Weights of a small mixture-of-experts language model, trained from scratch on English Wikipedia: a softmax router.
Below are experts of layer 10 (counted from 0) of a mixture-of-experts language model. Rows are named up (a neuron's input weights, with its number), down (a neuron's output weights, with its number) and show model dimensions 0-127. Each number is 128 + 24 x the weight over its row's rms, rounded and kept within 0 to 255. Numbers have three digits each.
Before each expert's rows: "comes after" lists some tokens at least twice as common just before its tokens as in all text. This comes from a sample of Wikipedia text that the model never trained on. Tokens count by the router's weight.

# expert 7
comes after: " ", " in", "|", "201", "–", "In"
up0:085140088135163101146106141151163091100134145121097107143162168153136087130127099123110120130158115110126122125122098088139095169134161155134138105087104134161098121147129132144129138105080129087091111149151136128117103126106162077085147096108127111159130168131134124154110112131107137149139121125104173158133103179129152144124156103130121142166141127117125090114102129135135151164122
down0:165112119117168139151144119127109132114162150145156102151149086123133174151147116146085087144091121141121139105170105097079107161129143178131107122107131134122143119134088150081149130124145155079156126135170148127105109101124138135094107126081088140125136169139062145143148134095159150139132113109129144123116142136098112093149137114161178146098089140166108118159099134109155134106130
up1:089093140149141125147089090114125114126100170115128125127107111125119107134100133139137115112139124142125159102142136172117111128147144099118117149075128087172103130129138133156154097144112149131063102130130134109135134177120168204109104142108134147070122131176109170137111117198132129143111145070123093125149154168145131111128128082159160141149114119137130134140112113145146163176170
down1:127139148147122115083178073114099131135112114115155133091129118106127159139105121171115092120138106134128112110136167134149123130121146129168161186115130143151107108144110105128086121101101119103114161123152155131120120122131148080126082128099111103139164151119148172111154116145098134176080116063160118159115125037114139119161162104144115128119176100145106113103116119132171098116169
up2:068085120126152116093132149159123151084099150097104137165187136128131129115145121123117116113122122149153139097098069106071152142136104131107112117095161101159119088159182135093137095077146179131108131159113142142127126130117110155128159128099124155129108159154149105167123105179134119069099192159143155113175093109158150145125172159144116149106141139160156149155148113111161108132145
down2:088145147153153147129134121126114156109114089117166152131136184151145090147142164126119111160175118106125135156122096142158119137129119170136127105091130083105141145119123119088085162099130150139080129156123100135093091135123120111116110140123167145095140147108118106143128120099138129127123168142096136101131053106098160172128156130154127106139149115117119155099138113144128129139132
up3:129109127139139107132153099135127126141100074144117124124148131124190120128155122129149119111143122071101091088117142156157157091132150125122157141095115140128186166117155090063100164140131133138143177153102120149126122177152118153104109166134145094137135174132102131156111110135094130131152148127136158118121084129149144128118151176110135116143130107153126130178150148100135118111113
down3:119153112121114106155142139100147151112127160104145134135154121120139114128100141100129125124156139121109153149077097112121084155102127093127178127093113147084134141143104122152118126157121114135117160100173134138136135116156120150141121151147082184113165111137099128090124157131152110140058155125149131154157102161143103186117107082116105128125105121125145148125183109164145103131106
up4:148142109106116113097104118103155130142113119114123128102161115127115138140147130130116127149145134170144098137115147106095146161150084139130131136097111146108169127090129113159073121133110096131137128159184156128078134170135144132113117153142122090109119153131113106159126125150158090147136128130141098153113160191112088130088142152121202125135128131168143115158109138127115094119143
down4:174125100170135111142155122090114146148149109133120110164128107129131092122165144126116090133107079134136104140157112140131163151167111143122110111123129118103076063123094146152125097131138110138155183119139108109136149116089175167115146121085119113109142132128107157115119111172143171141142155158114123106112102122135155108132129146128088126116153176136098138122093140144124134120155
up5:132107112156077098170102179122169135131108150131132127116140153109132156145117123123180140116136149162139123132120132111128149140130145152128100191155133084144080143108153115136077168155178142153086123123121141123121131125137130113146138136190127129151123175092111156113128130092141133135147146104142105126123157090169145103110138102073114129171115126108147123123098125111127143146143
down5:133141133140098175112144112131125079103150143144141167149119137128132079139146118158127135170126126183154131138179103141167145118143160107139088100171126073134098095167141176123127143159159128144126090136156092145109116119133156148099073115135190138117113140141151143116149097147146147142143137094094141129138123135130138123142167141115122130152103130115117125182159123157115102171122
up6:109175137133132149114151123089125127129088140159112128161152115136133088163127127151130105135152112131124096099108123117171122085128129140123125112147167110143164148120132072116115116095129138125118129129103109119104150112120145100111119139148119168138132132087117101154157097142055181129117143183164132139169100100114112133124087140131134114129141114131177121175125154133116146126122
down6:127134124116133106147106145099127169146109125154130092106124136103121154137113155095112120109129152120143095153108129179108162157103155129114132122096175142128131164137130131160096130133186159144155155119142127115144152143107116098153126104145144135119133126109107110134100098114157146097130122116128176141072077132143114130157111141118102146116134124152106127104175113075145111096113
up7:101118096139098142118166074139161133130116127126144131149149098161126111120122137109125123127149080155137150124104186134135153133111120132135094121089173096119140074108106150172158130127141110104155082131142116166133148135146134122160133160141113105139107097117099141147103113128122119056112127132173135176111117142122112119136153108140110148114085129146124126111143119114106105140135
down7:130126112174138136089130118095114106178125106135145125124144190137104093110107145109117159126171089152141151176164132157110178159173063121145147077137106108185103109145047149193132111076156122135143110123141144127134151138122070170140148147123125142131136127132137149099085129120108103160122124118130161148161146198103166168113119124098119143123116093133100149129130141146112140146122
up8:136130082128145147130121153118150126155126108104082123123134137093157149146161142168173120123122166105098100120132128136111091122081153141131131121152108168144096149143174110115153112125154123170116132111180114092129110119148125155123079160138130138134133115112098103147142144141135142126130105145085139145176114139124117126128132137134130126125157114096075125154120120125124126091089
down8:105107206133172159160125137127115124105102125132146081139135104145177157154116130193109160139092167135121087123130155136106119161139121134134166164135133141151138109165144121089092097124143138173114105146157076130131110094154120097083138117134141121151124086079090096119161126118151115158121096109118145080102103102136163110104119129132139145099153146113128146131127140137146167096169
up9:128107089141167107127136170148140093115130145187130143132141122092128108152129080114134126143107089140136126101143126090111152138132139141136097115118139128148142088133129128111161146098135116088146088149110152089123118159086158129101128172119107100142107141121093146163083096132090184146087138154162132154132125134169118155143122084156110121132131112143139115157111121105107161124111
down9:144121070130143128129110158131140087134129083111118142142132118116093178134126144088116132135116116170098112098165133141088122149132116140098150129095111103120129105109165111133170115156163140089174086145103118092135110143146125117111128107073132112169111103099087116167120112139163136146155137098139159123120142128113115111168116149165108147118086137159137077135120168120121145111109

# expert 0
comes after: " ", "201", " (", "200", "199", "202"
up0:135143145120143147160140152179130176137138113116159120077102136152131104143137129075149114117124156131177157104125147140108133113138098139087103146138116116098140125180162137142131099127123108086126128113090134134142098199150127141118111144125168111092118162090131096180117117167182091091152138134121145136105109140112112123173109087074129085128101091098143133121143160136136120117144
down0:121134129146132072154121105112144131112122140154078140125157171107104117125101085169139139144148141191147130159127123166162132165155095157116111098130120177094089084122143108099186149136134169125174118108117134112095127119170098106141114104138138100121084108117136117144132142141131120114131140154128127111130138096130157116158156160152147156109128159082118086149129149140129111120116
up1:131107091129107069158099146103084139115106147131149089098092092133123099173108090129149110110124126124134154099135102104130137130106109151155106144131132144119098129104146102090130144125129091128101176162156169162130136134135111116138116121138068094084122117102139110144122129078123106126104118121154123156113098092101122127114107170119127102148139117061099160119094113139113143134141
down1:109106126152090181142084122122157116108144088107069139107130140112103152140138116088148136103120103079083106101137120150124114082136114112142116132117129124161104170148146181136137178172147146168157097102158127122128166124121138146118184143147123082117170127075154124178194116096142151093175130136122107133101148173151119142107203143119120154147123145136131156136136142134139098164121
up2:141124106120100117137131140089154127106138111122158077173142135131121145148106099126107126114078134123174183106114114099130160135088132136164142103093120145147137111109144087124102138135190126088107106137148126138123154141097093117132168129144161119102123151106138107126111160131139178101110184085143135135145143111132129159077135131151153108151100086098095118142108156105170153110140
down2:123138148123133159149164159142084087150141128167121151157115108142109101131112184120107104147139172111121070120133145126135139125139150166184144166091134113126139147109131167115098140138109114132145112144096106143114098117109134110104116130106131130138124139132153134138176132133148151115129081176139155094108134129146175126107134134142098126138141105196085106093135149100128104085100
up3:151134093103141098140115124109142115125112110161139088137138086102126134150169122116148111071161093132158109092095137155144100090136154151143139109090122167129099159101120139145087140134104073128164126119164195130155153135109092178128162171128099120129106129129099193145137115161098154106118152136126142139091142122142116135142114121102081126125127154108140137174132113107137162119139
down3:157133120141103104094100153101153144124139126099115111114159130064156115140140103114102145155133113121129136104142127156124092141099146096090127140117125146131157129110128108168153124114141143093127138165167117141140151131135114143105120121114166112162130133151126157168115115113161136144063121128133109111075128133159109110124145160101129074139135141149142129171120111131123099172108
up4:158121144116152129089082134114142142139142135147126158105136125112136150151130103062147138110132120145136151119148167111086141090165132137118140108159050138142103141131152151135116148140160143087102154097137148136130162126133115134153142157133153149129154154135108097162167168164115138141133144131102102176101147125128138098097144154115149140158141100109110148109130101137085097140141
down4:102128154111120156129103137136119147127100148087087144155139136118099135136130063161070125125087085142147088141130090138130151155147112177172112117146146136110130140147128137128123104118139182117133115165089079150088139131130140117117084129136095123158134081143119144119131120116119137126127161106112152147123113136132163167112119155148163159144164098176156123106116118123142186121093
up5:147104068149117091118101138124118107144129138173155101105118139140109087153109123089128097098135110170148149142130141171118155107129133170143168093104114116201119156165109125106095127143131177133122120166135112141158129120137102124122120102134088124097097141134139103134142109141105169106114166099142146110157167155139132172124105115111148107158101131073180134150078137171165131172159
down5:127135120126176136179125209132140107116126133108135156122108150138117126125110143076080141127143100093126123138193095135108150126128141128132176131157156087134138108147157152108121129116107127120118139155133120161161129147101089116158120135104141107134117105103159132096151128110156123083091162080183176091119157155114152135164120162141150103102134116143110068168140118110149147154110
up6:156088131113160148093136124157144144131140115105149062117140154155125081107121121093123094145145142151108155124170130120124132123160091142136115094140148136135143150148163121131103107136141083108127161116136120167122141187110129148106115118143156138111100134148120140115114182174154175132121152134102144120135121146122144156115116110146114119122126083098077116117145150152137144182150
down6:148127113130129115135165092145080151144192144120157105123101095163131139126154091125145130158132130120158127130128177151154158159152119103118123109138152138115099115139155098105128122097149128104095148136108130110126129122141151100145140153123132155135113134130095136166094116197157131132141140132120085129124131124097128106151128132107127101125107146111188131143180126139085134125135
up7:102141090169149141134082162156131147123147108112138139121121080144122145110120117140161147127143165112129137124112118142099117094099152085131130106136097128101144067080125098113119115079142139102140166138131142123123152151170111189109105076126105137124106147132120120150106148102125134124111132095135121101156126133134119110128118153098149158127162124106147128137108186138134115166142
down7:130134125131113161148127148092092065131126128107112087145092135153153118161140130116163109162145161119117139160124160114159103148117117124133102126117123124098113109137115136122110127116143103112124081127113158095127117168114088122103123144145152166124124135130157134129165099096124102127063138109147162171137137067112157093136123122135118127115131164126129126163121125143147096150146
up8:124133070147206097118155144140174165114100132143131136175126138139138121182159105121154111112122095170118080118096094137135111109116153146164081136131123095136132127078147141115090169126124110127073114138133129134150098109102092136106152153100087149070116141099135150156083150142165124124120105129138120110161129157133133125118146105167148131102172108114165096137108129127144143071116
down8:118145132135106109150147118152119151109096102103138111114153149141163119088163125152163130056156134165098154086118098147139103130059169108170120147143095155127155187132157091109089133117146135156090120124125122102120149089121101140089081113166160135135113124148122092160108130173138157142141073103083110189129156114069134116153129125085140115154125135135115180148101145143105119113129
up9:151095127110122122121138136124129138123154129161180048147116124133146118112156139147118153120134117123109123067119154128131128123131183129134152098123127169162133148102091154130163130087145080110090147123148121134135105154103115115095165114153109165143107125152108129144139091130105119179172161176149144117112124133148127111151144111101137113130134119148100097141133121119176106126106
down9:144099144136122141128127129085139174111147139099111127124184118132111187082111134096143057157102134131107142124121120143123103141141140169125142101178114133107109141132113142125117111163146134137106136128140143117141108087099147131186130143094091136106136134125138128135071160137118141091115095132132128122145154076091078168112137111097142125100132143137118129122126127114125124136109

# expert 4
comes after: " |\n", " |", " ", "0", "1", "2"
up0:144136106126167090140153131115139151144109082125111134112134122093128115188133143117133154130102092102110089128120137133129158126092104159163096136134118096118117107144104077143097147113109131122119117130147123182145079089135132127122131148097099120089152176107126112136108151154117111119128173118151147134153094114147111141135136139142140082128152147098172107124125124094136130106118
down0:111129149126086129139134096148160096129132130151150134096120136128109111137156137126119127149129135145118105123152123142132090104140155073124122144129120154097091172115141128129123178155127151115132138145164093090098133141135130118145168123135157163092139121115148154119166119168162149147135098114087111109127161077108118095129125098140096137161092117161132104171111140080147113118145
up1:123100145142118112169098118174118156143150115141136147089125101096125122130165149106127121124130101197159122139138114080130121175103143134098097160084149114124120097070139147095118128128130124113119150119146105128146173169080120103109153116122122127134112106132126133097177081095121153133145145146139142131184146125159161133115114148102094127145073097123114167105104139103133159127148
down1:126130172177122144143176172091143102156134106145138126156125125117156136102128084133094089151121125120119146127162145150177124114106136088108149121117103150104114146130088156134110108125107126116096104128075124172129081112099131157167164095100124142107121161129190153160089153151154129111148150112134104076116135102095135107146131124169138148115152104157154137103147135123091105102122
up2:133125140178153145190096106161163121119158138152104174144150129108098131182134109167145128075134124110087103148145130109093140101140148164104172091152101143116154146174147107112103133099117119076113092152151185135123139101134139134116142167157105150112172121165102138132130166136139170085141101132123137147087115139148136186151172149119156146097116113127113090091157128111118155098102
down2:123078086130158142131116116102137141155164099112117092098111102118134104099115115118118139159137167161093118121176151131134139158129116128095137154172111105095132134130134171115120094157158133128095120141163114145157145122151065151125105153141120125125104115134203121122085137145099162118203099089129116122136104111145127125101112134118133109108085093101139149138133164138177190150127
up3:070101130135154107183122129158104097111129135125115115155139162100105143208138122114145144146124091057131110141086144147134118131087126175097081105066128141133095113103190141121112152121142109152160097094110112178102099119142136110117118150043156139132125147149132144142105135163133155095141123114122133146136084121159084130140152108185102107145118097101121137080146122140123109134146
down3:116186137144076098117080112117187118093155085094089112143114126180083125119126117192086167104143157119091115115135106124101151101157142136130127109099127148105110126102131146128128128111139187098130103157126176111142101147114134142135137103157113117151157091143151130106132093098136133136134136120093126116103122088115148127112113110119108085123140093110127134140096175142112091149195
up4:141132127108111094139122132142126136152130108164154109135149172111139141143173115105142109138157115128162117105148130127137122148072139147122145133098106094131111121145136138133107143072136132076132131098112136090123128129115155136141127137126102166107151131118138104076141125111136143112146128123159153144126154117117120131154105126147134133060173129084115117159126127146193098109138
down4:097181125143133129104122106144119089129151103113130150145154080162114150136144099134128119117133141143129123138119104152140157089123136182104105110108135142075115137085119106107155115120101075132152117153100112120104163102157109138131117121084121139166111158174142125110123156113096131159170153102119168111135131136132174125134127065094113136129138104141132143128121175119097130104141
up5:151081144143149115141094120109132074172099099148135079125063168127162107143113126116113100149134112128164136108107135116112131120118137162089132123098130126175102135140164135118116123148155129080100131121144121136128139144099113158109112135092164127102097150142160116136136105158159153150102098179164129086116102157136091165134060166145127144101099131108140115129123120125126110099175
down5:138151159173174112089153135108126163166134117140126135133104118161130080114129138119127117142134126135153096166166117116122139148084138148099103116096121146129157152160138137114129109071131146130136128095131155123122138141134108131165129145105133148134174144097152137074097137138152095112119122114157131112109124127122140113108124098107126116168075105125127105066128126127082107154112
up6:115111162139092138134113092140177180153103117123124107169117130092177110136153121114147138110149120116110135150108173113078167127060141133156141097135100150121112144131174112087115127088099131128120179120161176135137121108132110157111152123102118142121120107111110147135141141099130208125100123134151099089122101134134162164132151173128128127105139089110070069111128146157109145147170
down6:058082123137133130152122148116109135138132181130113165170149092123139146149131115152143157156141108108144192127102110096109154173101095118165107113093099151118116134113118111161127137149093108150125140147098137148164116105104147142113116108123132087124116126152124127135114138114127151163121135105127131109192132161132120130108119096107095111112134133110113135158157175162097121117136
up7:159068103152127110138133143110139164094112156137104162109134115086139146117126118099122115134109152112101116153128112130123125133110091137165112149098149137124139128143131126086146184134133129121117096134114148131082154130112131159101144186096145150134085133089107137129126142116131160183157144129140163135100119103137097120128159119159163112119113155121127129101157112107097126136144
down7:132135145096094114153154119099118159112102179090084106157145159119120087109111128137138142134113166143158149119168142159125109148169116151120126139152116105126147117115112138137138100109148112141126144159109151141131158111103113152131113092162155099130131157121109125100116128164167113156146170076114129152135105126132141125076153117101135175170139104106115114100080157106146119131093
up8:104115132130129096132134108096122143120140135141120138125110118144163118094143087176182103105145109143137130121133125129150152121131179146064148175120134137138127127139094133144105144135186090115116171132118137109130168130166134118118115083134107148069128148120174120144175132129139145143110128173163107174113142099105150122096100059126128104103168180127115145110140124129119134150139
down8:133118148104158138159162157103127142078082144117174131101144115110158078129142129083122140120133141105150100143141125144101133093145132090181104122097087077159165139145100112096170107142125123145118141168111128147109130080152152146108115096116188165160151116157133150148097088105118112118108125151145127106125118143063120126144155105102131144157148145144126156130125131153097131101105
up9:127131109100133143116100150189105171162146133115141137120145143099134123167143157094159136121136157131145124138176093106127146134167148138096142163125141158154168139126129103119106089102115126081096136177146160154144099143125131115133104119144095140112112124154068111130128154129108154120082089115158174106114086121172156141154136127129091149136157152127118135134129155126132106086113
down9:102095128112148135138125176132131125122171068118125126126153086176150148106124129142127148149131111129104095073145128136149154152112128143126099122129071103128137160141117138082149121149142138127099114136158101156159121140162162068127154140100145132139125129151138115071128146098101135145181122143112143127135127198132124156089115123172112111123112143119124144102163127150121125140130

# expert 3
comes after: " |", "-", "\n", "\"", ":", "|"
up0:164112159133129157135108112137079150155118118093147155171104119182127152134131089121160103135106150124118127135158118102120142120114123131154161167140164118170134107153092127084129115141172106137139140163110151138130165121142134145136117133089143148177088156097059169083122115118190132121131116115126121162129117124110083177103147089158139154122107153147143128117131173135121124091142
down0:132124103134097134160108111125125087101136136122104159131147127124171156105123132111104170130103099161172129108097135119121109155120116132105086119079116133124113127148140134160128145131103129121151112119138111124097144109114128093136101096131162137143150057122153109147108106163097067147118092114085160112103090097139176144129130144142129150148145116173106145128131121137119085176121
up1:099136124131120130100131100105134105111132101138159142122142124139145145109179120073124135077146128127146106130137108157112159128137101093109103142114087143131119174118151139162131119132169149136133106078148146154094088112126120143115098134128106108127097092163095156101133107136117094129184145157118134107138163138135133121141132147131134148158172130129106084174094110121154142150189
down1:149146111108125121113136164118093117128125105106125116134129094082110104120104139115106103098161123162116113084117152122103135117072097092088162112146154146126179151091111117122143191144173099144140111135130091163181148121141119106111174115138109122091130132098127178173107114142138093142143142152182129154101117093122171128125133111118152128165097126167128104134151146148149119139150
up2:174098153144156117188122154154119142159126104110107110115172143160120120148150128116191109116103149140114116130141076134099112091156140149159111161115133151122146120134146135151109135108142118113106108118122135124131189139114099138100158167077133082136152139142121133131138143135088143143103135191101131144144123116112124186049144103104115120133109126066100147109154115120149154129132
down2:139145149067112150132112117120133121133127119115131125105145146083140102164106159128099158156095099102107178099133124176164106102166142134111116135122140182114141139089119106168093152116135107107145110113111135143154087138132140123132118096149124107140111139136120159144100125125123123176135131146091093090104090127115136139117136096086115099130109167097102139100116134129126118138147
up3:161097119152176130121131128147109122162119112151131132166110110105092136153150158140125093110126141141129137105135101119115128139140110108105120097126143070121107147121157102076135145090106068133110145121116119137146113152121093112093108164152094099115134136141159163097131138101113112136139137156135135139142148156113127122164161128155144128092087143112157078077118117104131160133125
down3:109106139086138155168118085136160122092150090094130142157097139155109142168144100126148137134170118093143140149130137145117156100148156160107092119140139142150150123127137120129132102109115140096131123134109111125143122165152143135101086169092118173124090118116119088150150170112153096125092123089097098158115134107150135124173128175107118133165123123176126148142113091119119150139071
up4:152129143160116128112138119118160096113131135118176121132071119115161122133119116129123151086106140160149127095104134127139105131103112124131161170096117128155096127156112110162106147083141124154113161191128115140112116130123135151125109136081097134081133165123105155119085160123165108144127147139147120126118160124154096152143121096120133113134101129141076083093127123145121138099162
down4:144104112122113126140153135119099107099164135127098111097201178112103134123136140135121126083111105165174154140120126132091155129133126161136128124124121139119099124141124124137115128102179126119119116143105129151081118146121114182114112130104148154161159085148162131141091099146150087150144104135111146137141116139112140080121120144130134165120128149131110144120121146128141121149101
up5:112124092109138166145105110136138152105122104140135146107108140117118062143112114090140173121119153089135159143113125164131178105114127166183141133112131115114138132107111075137147117097131096125116190168122115179136165136129147174145134132112107102133128096152081137150165163110140139095161121127126158112127116157173160124113183122133117126144131126145109103103116112141127109156139
down5:159092136117149128132080133136095108122112153126132164142121132141123126166096117126144155162121163150114149151135134144065071121132137098128151135123130142105116153101152112089187140161114147117145088106119140146142145137125062136130115108158165098130126143121164140096131144123107156153111132103096137135110122067140109136119133155125190129116124155068152127125117119108105152148115
up6:153117180161124085148102111129140136136135125145155101121100153110100088140139130136114132123136158170135145110172182062120124110138121144121098098142080136152170133131081127116091119115173157147113129155151130144114106184130150148133117201159119122107149191122128090089141152126111167171130099112141160149120125165157146127145109109145162151115103141108141129130137112158150144095159
down6:115186161115132108128090100131114138132134159109128107115095154165105143113120136152152127135111128129145125098120116102125149132158100118161134111115141119154119136184150188135133130140135148122131118118108114119109113110146140093129164110109137141123101146132131122119113113182096151150110141128127076117157131117144159088093148138125154133144123114148075137143124144131126162110156
up7:131140106135155128136152147171104138121110099169073094130097118146086104129149104156115144120106102133127083158175110098143168086155152113118161142122182047124134135106141134103115122116128111158137141149176141129125126120162127130118137158121116105117133131138105136095123163129140127094137126144133146124118144156120100121102144126137100134132096124123128166132096125056146142082113
down7:090151105109089128131147073119093087120090115171123074116139148123131172139098161117146113086151104097121118120120100090119150158145138118126141156088126117103136131114114145117147155115131173155119148118123162129177122088125156120133164124121117117146109147130129144145102106120148132112083137107086096128122110126161144160081110141088110124129135121137155103119109126149072142114117
up8:141136112166143121113109148122103138128128108170118139138121125068120131101116149118126141096162079162127142094128093118168124116098112126141115104102161100118148121074146098088105163106162153118060184139114108166181159160117142119099119089128107114109064129108102168096155114117117122076135087128138132122075089094172164151131109128113146137141081132130108121146149153093151085088170
down8:124132132104124123140091123144107076126121060122107097151108148131102122125150111086109181103134156149107132140101103131128127160156126126120104106127091157189116122110142099100137094146157117163138124154106116133136135145123119135134125155152155155121146090142111109131117106136107158131149109124076157125118173154143163124103159129105110193128155115153100115152141156155098095133118
up9:138149122170157142157088119134128129161156060142152074107159126129122087143139114139124106127140106146128121118159160139106145131144156123131184170122138121146119110107107067086120112107145133137092142155122158143120127153116132143142088119117134133113130159154128069075146146122077143146119163125106119127125105143111116140114136097164131107121078145102137145096141136128180120126162
down9:115153091126186135166094131101137166130127138088118170101113139141115156147137143127093117120130151102125111106118127170130118104098149105169131151117132166182126131145170142152074140144132178134099148136103108103099102141151113050089108179149133157108124154114102141169089133127145119162105086155140147102134131100111154164061151135101140165166138145121119107131115111131122103120121

# expert 5
comes after: " of", " the", " in", " for", " to", " at"
up0:142103099106126119160087143142144145110133141135116110160114175100124137138140125128124176102075121172148136122100092125131162117100113108133135209129154164124102136128090123107088187132138160105119123164184131193106165185098129145097132161164112102116115119135165126183128156116189119117162150137138144166107130146144157111114154160084170159140129092165137131087172124167113133163097
down0:133112110105110119137207102110145122115170114113113147124103145093145102123131123130134133124133168111152134137150109151105161131122147075121125155122134078161148122124121134146109088058130112144168144124121142141128148112105123137158114166133145109149123140149116117136151106115114150129139148153158159100144160114141163091139121105183093134063091168100148120139132127122146138114120
up1:137115120137142096148114188120093163149132076146149117119111148133115129144136145108164128111157172095128082109144118098116145046132110135159175121152181151133138152141137100105113134131147127154122157131114119159152162118136161107133115119111119126072127137091163137105161144139113140073131145122144136126119142106149119114119112129148148055123153126112143146132134120161181128129128
down1:129150128144111135162127137109099150136122163145110106133154145123138120070122127100102120159150132127136157167112072108084127119131131125099126154149109140086120129094157120106140124130115156100133097113132137099151179112155109173087117130144146121121116139105109135136143117145120122103124135106118150135113094099101164102152120140119085095125159134154135122115135114101120154158088
up2:153094126140102110166122118142143176122127150132095109151111149135138107139133180146141094117107161133157128125160089092126148105175156166118113155111146135121131137096163063108130129119112096107153142130109166179122143132157145098116119105134138114161128113126120108153118140149125139111138127142160113094116170156153142110138142109112134149115118125081158103153132183101143122153102
down2:114127167110114119128160097099125114157162145136191123100120118119124115092128143115129105132121137157119142168142132125123160140123130125143153121121107074139104136163136137128116132122121163108121105148103126112113107090085139144114105126122088104094120086140115122151088144068140107121116174135066165105131141129131134110150107116136110140133139150142150079115145137123159155105070
up3:116108116162150109163126094139155172084117098092119116089104126111137089141125121115150075147088177153151102110091133132142094132131099133135148150128152069153144142132107127125143159114107114172147156108149113162139132121110147147104093144079123134159122121140129112128132098154121131117142143171134182134141135073151161137107114169109127138109137114139113131132111138096111103168149
down3:126115126116132086157158141129146152114135104127088080099132154133152135143115134067123134157100130148110134141137128126157146089140114111141159142150130103127128152161063106103120130132141133151100129145144127111156120144160161097150140158118096154142087125098110100090141094105145095113120153161140126140100156131139135110143152161163153134164094122124111107156139099161124110083167
up4:144122088151142153097138098139107120126106144143152131147139131146158128125164157142114170130125080106181135135143098154165165081143137126142087139117148141101141143136136129115129149107116099114112158140132111149139161140154107137115173149096133114134125082123100140108137106162095145119089108166127129101107149105138111088151151114131139147135118166086114101116202153135171139141155
down4:154130139153169083105074156151109143154162161117119101123144134152104159120145127153123106104113124146131107120143126122146154133142125121119132110135112158160074108152143133124076134120134165106115153140139085056129125171090132139151139125133095213105131136097150157131178154164131057123154115119150140136104119158102118129099148149092093119156084103145136137147089131168145118112123
up5:135106124113167130154109113141111117100117113135089089127107123093139127119108099090164118131109114169133122122067117106127115131104154134134140110128100143131140145116118129204149089115114108110120149105140146117140115117128061123119151134135132137109102116106135131123113133119181155093137156112129124130137108149123088162132118115121159139129111106123104096139151139119116167131123
down5:150117148125102100098143103094134145139131142113132132129110143132131155104103150144136158115166120169118155118145122181137169115102156114129104139134139098087115150132166103118090115108107110124093116148113108150141094122121116129146120120133120105149133140150147113087136115138119095129097095127120079173111098103141159131104115107144108143196118141116142129128106183120116148100088
up6:144113131109165100114114165148160120168147164147117097125099101130132115133139113094153134131137115121108178095125120102125124118100126106142124152149151134124129101116120117074139179107114062124137135098128111129123132125068155136124136101123101118114123111124124125128126108161094185115158186115139175133153104157117095144113131108140118124094138115093123096114165142141165137089126
down6:103170105079159145128131107123102146109131146123140077150139130124154146104104130115152099113134157081083154117161134132100125138110171081131159126139106159129134146099116118122130100152096154138174126145130162105120132153133095153169111148129171168125165109144108141119105127139127161147103125100133086196124099129094144142128151121084156119123131127121140088148155104086123142121082
up7:154144117108166129158134178137116113190139113089128109142155091096135122138153121137171085125171140101136120120115118109121104102131124119104115153097105102121121136133123136103133152106158118121095154158134160134116119163129111118164106138120133117143105120148149078155166099113116151134110128122111156159081180127101149164119151160130150141093136168098154149145078122128120092099137
down7:160146107136126119112125085103151145092119130147128165145152158112133156132096179125126137137132139140132170149118128117093167145134113153124112151138109110179158135119126147148184097080126161148131150105110118132115141138133121133099138121135139107111181114139114169113142153131148134132150145091141168182123101129115131093115151078108089162179141122110106162175118136150139159098153
up8:103138097137186141126102121134123114121105117116117119107120150130169118109114148155145100097160128140117127097149122103122131117127132100128145173114149134099167129124131080112149109126123121116114126118132123152130136158092156163147127159142146098118144146119091140102134112139099129148116120146139122082150115139146129169141140128092073126142113108133127125139150161135134161156128
down8:129141140131141110127167140090122106108121102119137120120143155127108101120114139162153114067163105130173126149108130145166148177145111096146152087104137148111129122115132132119140136126160108156114119156137148145133105149132140135131134093153130190131133107155109155103126093120137109121116084147133198141133125103056134117143154123105158120136098140190215116120119158157132092134130
up9:149155136142145144099128153122137148094141139126113125086136111142152119147136168142130135134145099087110093132107077139112165094098133142175098131151110112124120118122142087155135124085117086122150126109144118148135154102132072123101177104103163112172136149111144133100186111155144103141126147136105130128125159097139111116122155150153110146110119141168137094100158108088167133124129
down9:118120105170126106148140130109144135123115127082154165076139158173137113162089168117104128084106132158101137158107088093140109126127138163125107123160105174117118131114131120152150144119125168152148099143157138128126154112142079116131115107174079118141131148142140119100102134075152127147112111102149130151099139108153128130156133098125124133135122096117138160162132147108150116094106